From a checkpoint of a small mixture-of-experts model trained on Wikipedia.
Size: width 128, 31.6M parameters.
Below are experts of layer 5 (counted from 0) of a mixture-of-experts language model. Rows are named router (the router's row for the expert), gate (a neuron's input weights, with its number), up (a neuron's input weights, with its number), down (a neuron's output weights, with its number) and show model dimensions 0-127. Each number is 200 + 30 x the weight over its row's rms, rounded and kept within 0 to 999.
Before each expert's rows: "gets" lists some tokens that make up at least twice as much of what it gets as of all text. This comes from a sample of Wikipedia text that the model never trained on. Tokens count by the router's weight.

# expert 124
gets: " of", "ing", " to", "ed", " with", " for"
router,208,143,211,193,173,208,236,210,201,220,184,110,190,233,152,174,212,211,151,175,206,200,209,202,216,194,222,207,186,204,121,228,183,187,209,169,199,175,197,234,222,213,210,223,234,207,202,187,233,183,199,152,204,217,247,166,196,172,176,171,236,225,198,189,177,176,209,192,224,227,211,220,219,220,167,203,174,260,179,208,185,228,172,158,229,210,202,208,223,256,236,135,229,257,211,240,180,169,178,208,189,114,199,232,219,148,201,169,174,183,256,211,237,135,214,174,154,169,188,232,169,195,224,231,189,168,203,271
gate0,188,207,166,170,209,246,183,277,186,168,216,246,187,162,199,143,200,204,191,286,193,187,138,227,237,173,203,189,155,161,200,187,202,176,180,241,238,211,259,220,175,174,228,181,191,178,225,195,126,182,177,184,157,170,184,166,211,248,125,228,252,172,187,195,255,237,188,210,218,140,193,228,206,214,232,220,219,241,192,225,231,111,222,193,224,188,174,214,198,188,219,191,240,184,216,202,198,204,238,217,153,225,222,182,242,191,226,210,201,232,197,215,187,181,166,203,222,195,195,203,237,237,221,182,188,192,188,195
up0,182,198,163,200,170,195,210,175,200,172,234,180,165,189,144,189,184,145,247,184,204,212,160,185,199,195,198,173,195,226,238,206,230,203,236,260,177,201,197,147,173,207,183,227,143,185,175,188,223,156,193,224,238,191,207,239,211,212,235,245,150,176,175,208,211,222,228,233,146,179,205,218,188,190,168,198,176,203,241,190,220,178,218,226,174,149,204,232,156,173,213,189,184,155,204,198,215,234,171,153,213,158,220,236,215,253,170,220,221,167,161,223,178,242,239,241,207,251,133,107,201,158,239,173,188,237,176,169
down0,198,168,254,171,195,169,258,182,200,167,206,183,170,218,200,245,222,209,174,120,173,226,267,232,222,189,197,178,222,208,164,183,219,230,209,171,172,178,197,157,243,222,192,172,220,189,246,211,250,150,237,193,196,232,206,190,211,194,191,137,232,202,250,186,134,184,191,184,225,200,171,159,143,145,181,172,219,192,216,191,208,256,183,173,186,194,195,200,243,241,200,150,201,213,208,179,245,171,176,210,204,205,222,183,214,155,210,199,198,210,246,195,204,154,220,218,161,146,205,216,215,235,194,267,223,220,195,275
gate1,181,207,198,192,188,197,209,200,220,178,189,190,211,224,149,192,217,220,182,187,189,172,212,178,176,172,194,118,190,193,161,204,194,197,239,180,144,196,151,228,217,175,167,220,211,193,182,186,202,205,184,228,229,206,176,170,196,181,177,210,235,223,178,261,175,174,217,136,245,210,184,203,229,253,173,189,185,203,216,176,142,164,166,170,224,196,146,267,254,228,262,219,194,235,215,214,203,200,187,197,248,249,187,175,234,180,226,184,224,220,198,287,218,219,273,224,212,226,193,195,151,236,208,128,159,238,169,179
up1,170,211,204,207,228,185,183,186,193,198,189,210,215,231,221,199,224,196,155,157,228,194,238,219,217,142,184,189,134,135,171,190,180,206,250,174,115,228,191,181,228,161,194,202,188,194,160,175,216,200,210,200,178,187,211,119,236,174,219,193,241,237,166,239,146,213,196,205,228,191,257,152,235,246,175,227,204,186,239,166,190,216,208,217,153,195,183,206,226,197,240,166,227,189,237,196,213,242,195,208,245,214,226,180,219,170,180,163,203,262,190,285,157,190,206,189,183,206,212,195,151,230,186,138,191,178,170,184
down1,217,212,197,218,216,151,263,168,192,205,182,179,224,173,254,234,210,229,156,191,226,154,201,216,225,166,180,169,223,207,224,183,217,138,178,200,191,212,201,218,214,194,168,169,181,215,233,228,204,203,147,191,231,334,225,246,252,186,217,203,187,230,203,187,191,214,144,168,193,196,200,188,157,205,199,140,226,201,165,223,208,224,175,218,224,190,188,236,167,136,221,175,173,209,207,178,158,245,182,217,228,240,206,179,208,160,187,227,197,209,210,178,194,226,227,233,166,248,234,161,231,223,146,192,254,183,179,196

# expert 126
gets: "l", " M", " H", " L", "m", " "
router,125,191,195,220,174,177,244,231,155,247,260,223,168,184,225,108,171,238,232,191,227,196,204,224,226,199,184,242,195,214,172,221,256,206,228,246,195,183,185,161,215,204,195,216,241,206,272,176,179,237,137,196,229,189,168,208,168,187,198,248,181,192,168,177,195,174,226,198,211,164,190,160,185,196,179,255,197,188,192,181,200,207,182,182,210,177,192,197,166,201,154,198,190,219,188,245,125,214,168,179,206,220,219,245,203,251,231,217,199,195,179,144,195,193,174,202,191,177,257,210,219,204,204,261,237,182,234,150
gate0,167,168,198,208,226,223,196,225,201,236,180,196,183,168,217,248,253,243,239,151,241,184,209,196,198,204,208,275,207,193,183,224,213,178,231,166,215,200,212,153,143,187,211,181,193,192,220,270,201,241,228,174,167,176,175,172,181,215,191,186,193,255,214,238,196,236,200,223,285,210,169,215,147,245,204,166,228,277,207,181,200,204,214,176,164,212,137,182,159,184,173,236,194,194,199,202,199,271,195,194,191,198,212,173,241,232,192,206,221,158,147,201,209,244,194,241,211,213,245,244,244,217,189,220,216,214,247,188
up0,153,200,205,228,203,215,233,181,183,199,208,187,223,165,218,257,207,240,201,196,187,150,197,230,170,193,196,197,217,188,180,216,240,254,259,228,185,187,219,144,154,232,153,164,184,193,195,230,191,203,236,180,197,216,161,200,240,227,140,227,195,186,176,217,179,199,175,237,167,254,174,214,204,218,196,210,217,209,206,192,207,116,216,159,233,197,189,209,251,222,239,207,175,189,204,246,199,196,199,153,213,197,263,187,286,215,235,196,162,237,204,202,215,211,196,149,188,136,163,172,267,170,230,187,194,214,258,160
down0,245,187,228,199,206,193,273,168,222,225,207,189,165,193,158,151,232,228,231,171,206,237,194,189,176,218,264,210,198,197,225,191,151,189,196,190,223,268,207,229,152,213,203,246,266,188,246,168,218,145,275,177,199,179,214,126,174,176,234,236,195,212,267,184,187,164,187,234,203,222,128,212,215,192,212,162,191,192,197,219,191,197,194,190,203,192,206,206,203,204,246,214,164,225,236,196,205,171,237,226,206,211,229,175,161,199,236,160,202,194,264,257,244,214,152,228,196,190,191,209,246,166,190,194,184,194,214,187
gate1,163,204,213,187,199,189,209,137,212,238,235,196,180,214,145,154,227,232,151,150,190,215,210,216,206,166,237,176,264,245,207,122,182,199,228,266,202,187,228,196,198,172,254,185,220,210,198,225,159,170,185,201,213,212,220,179,204,165,244,211,153,194,129,183,144,170,255,178,231,145,181,276,226,231,222,193,202,255,243,208,208,202,200,197,201,215,218,247,173,165,202,206,194,167,201,221,150,223,199,172,224,181,161,197,181,220,235,222,233,216,233,232,185,244,218,200,165,181,213,206,190,165,211,219,202,233,184,174
up1,197,139,205,214,203,197,191,172,184,191,217,194,210,156,210,183,190,151,212,184,227,219,192,229,178,194,180,177,220,213,146,252,171,145,169,196,224,205,201,204,205,193,162,176,182,206,176,159,265,224,179,188,155,205,178,216,173,253,193,174,185,201,188,233,277,227,179,211,200,200,190,201,185,180,216,252,168,140,154,188,202,197,220,195,165,251,158,157,242,170,137,204,262,146,183,199,188,194,207,220,214,228,254,200,197,193,193,268,167,256,182,224,240,183,156,272,219,178,227,187,210,212,162,168,222,167,187,239
down1,206,183,170,170,155,197,215,241,181,197,213,171,191,240,219,215,192,194,193,201,198,163,207,199,242,194,155,244,187,232,136,210,180,198,197,226,223,177,210,166,265,218,158,154,176,157,167,163,251,229,194,169,202,220,244,187,147,198,193,238,206,253,221,212,285,212,183,161,181,196,192,165,192,151,254,202,185,148,231,160,145,200,241,177,156,201,189,201,209,245,216,211,232,180,244,189,168,164,199,232,197,161,204,223,180,247,213,220,171,218,187,276,217,228,209,230,228,178,247,173,222,199,234,160,196,215,220,178

# expert 158
gets: " R", " W", "st", " D", " St", "l"
router,118,245,239,178,169,236,240,217,179,236,210,239,241,228,185,229,209,234,207,213,234,232,252,243,199,188,194,197,231,199,205,215,237,200,187,192,197,175,200,131,190,171,225,205,229,206,102,164,223,176,207,172,215,200,170,244,132,213,218,192,155,226,165,185,255,178,207,244,176,183,167,153,224,228,182,221,184,187,195,201,214,218,158,163,244,194,190,204,208,207,204,240,164,196,183,212,159,193,211,198,236,169,205,204,176,263,212,253,198,145,155,208,202,202,214,196,253,188,206,239,196,138,219,231,210,223,218,182
gate0,193,258,202,198,197,219,196,210,204,178,198,222,214,233,162,245,224,233,165,149,209,191,210,180,243,160,122,212,167,179,166,119,206,144,220,259,199,199,220,233,176,131,216,183,205,207,243,175,217,136,182,167,214,192,223,186,222,213,188,191,205,190,152,194,150,205,219,212,142,267,242,202,209,190,243,225,164,211,184,207,195,192,203,226,182,201,158,170,245,185,225,226,206,215,212,224,190,230,223,169,170,226,215,207,193,148,242,265,204,182,207,216,209,168,143,196,229,183,158,211,216,187,164,217,223,228,222,139
up0,210,251,194,210,224,188,214,198,215,200,184,182,165,198,276,189,153,176,188,198,191,186,176,204,161,203,193,207,260,243,238,259,250,256,204,158,177,187,223,207,221,208,223,222,143,150,176,221,199,221,243,256,173,211,163,207,146,225,188,196,231,246,198,203,226,232,188,222,202,180,185,194,173,150,185,167,220,219,229,245,182,177,197,181,208,219,213,244,143,237,181,203,168,163,207,221,185,182,201,223,212,178,197,234,235,187,127,126,155,166,215,230,230,240,193,242,180,222,212,196,177,196,190,174,126,203,161,213
down0,238,171,182,190,146,240,195,229,248,198,235,150,212,205,159,201,219,148,185,193,208,242,141,186,208,211,184,194,226,235,183,203,172,206,150,196,198,214,176,223,225,243,163,198,245,161,168,205,230,268,180,235,209,155,225,221,189,218,163,219,217,187,219,190,239,208,186,176,236,154,188,175,160,160,226,192,225,216,272,183,172,159,213,152,211,173,207,268,246,138,191,187,214,226,199,191,172,172,230,180,210,230,186,169,198,170,200,172,197,221,204,278,174,206,159,243,183,183,138,183,198,213,235,213,241,193,169,183
gate1,219,189,161,196,190,172,190,202,232,203,245,202,162,170,168,193,241,205,187,180,169,159,197,188,218,198,208,181,263,196,203,188,179,218,187,206,223,208,120,198,188,246,205,232,249,198,245,147,166,264,153,152,154,176,181,221,216,203,170,229,182,207,168,198,194,199,220,201,187,204,187,205,198,238,173,212,209,213,164,253,281,154,191,183,165,192,196,175,232,177,241,244,211,161,214,207,141,154,203,181,236,140,153,218,202,159,215,219,207,199,169,161,162,164,244,124,218,189,213,183,183,155,159,216,173,205,220,196
up1,197,213,204,197,173,165,213,233,228,226,158,196,184,227,147,153,205,224,149,196,156,217,203,212,206,139,174,176,213,186,234,194,143,235,205,209,187,260,211,212,191,218,229,158,179,221,195,221,174,125,223,228,257,209,249,222,185,223,231,233,193,175,205,188,179,223,172,206,224,210,207,236,256,176,207,176,157,187,199,190,128,189,211,219,154,218,212,182,158,195,184,145,212,171,177,232,188,215,260,207,198,178,184,282,173,183,186,237,238,171,252,238,159,204,181,235,189,218,176,211,199,144,219,165,194,202,203,263
down1,178,235,245,133,190,242,170,202,184,147,172,164,181,237,150,187,185,169,193,207,169,229,245,166,219,243,196,160,205,188,250,144,230,223,182,222,180,185,203,181,172,163,182,218,163,176,154,227,180,203,211,199,232,243,180,249,219,210,167,168,189,194,177,220,186,217,182,192,186,228,234,221,250,166,189,207,232,217,146,186,166,213,202,243,196,186,225,169,207,281,133,210,213,230,185,154,197,213,228,194,181,176,180,176,265,205,238,226,163,224,205,203,182,250,176,164,164,167,198,148,216,214,180,230,156,177,165,175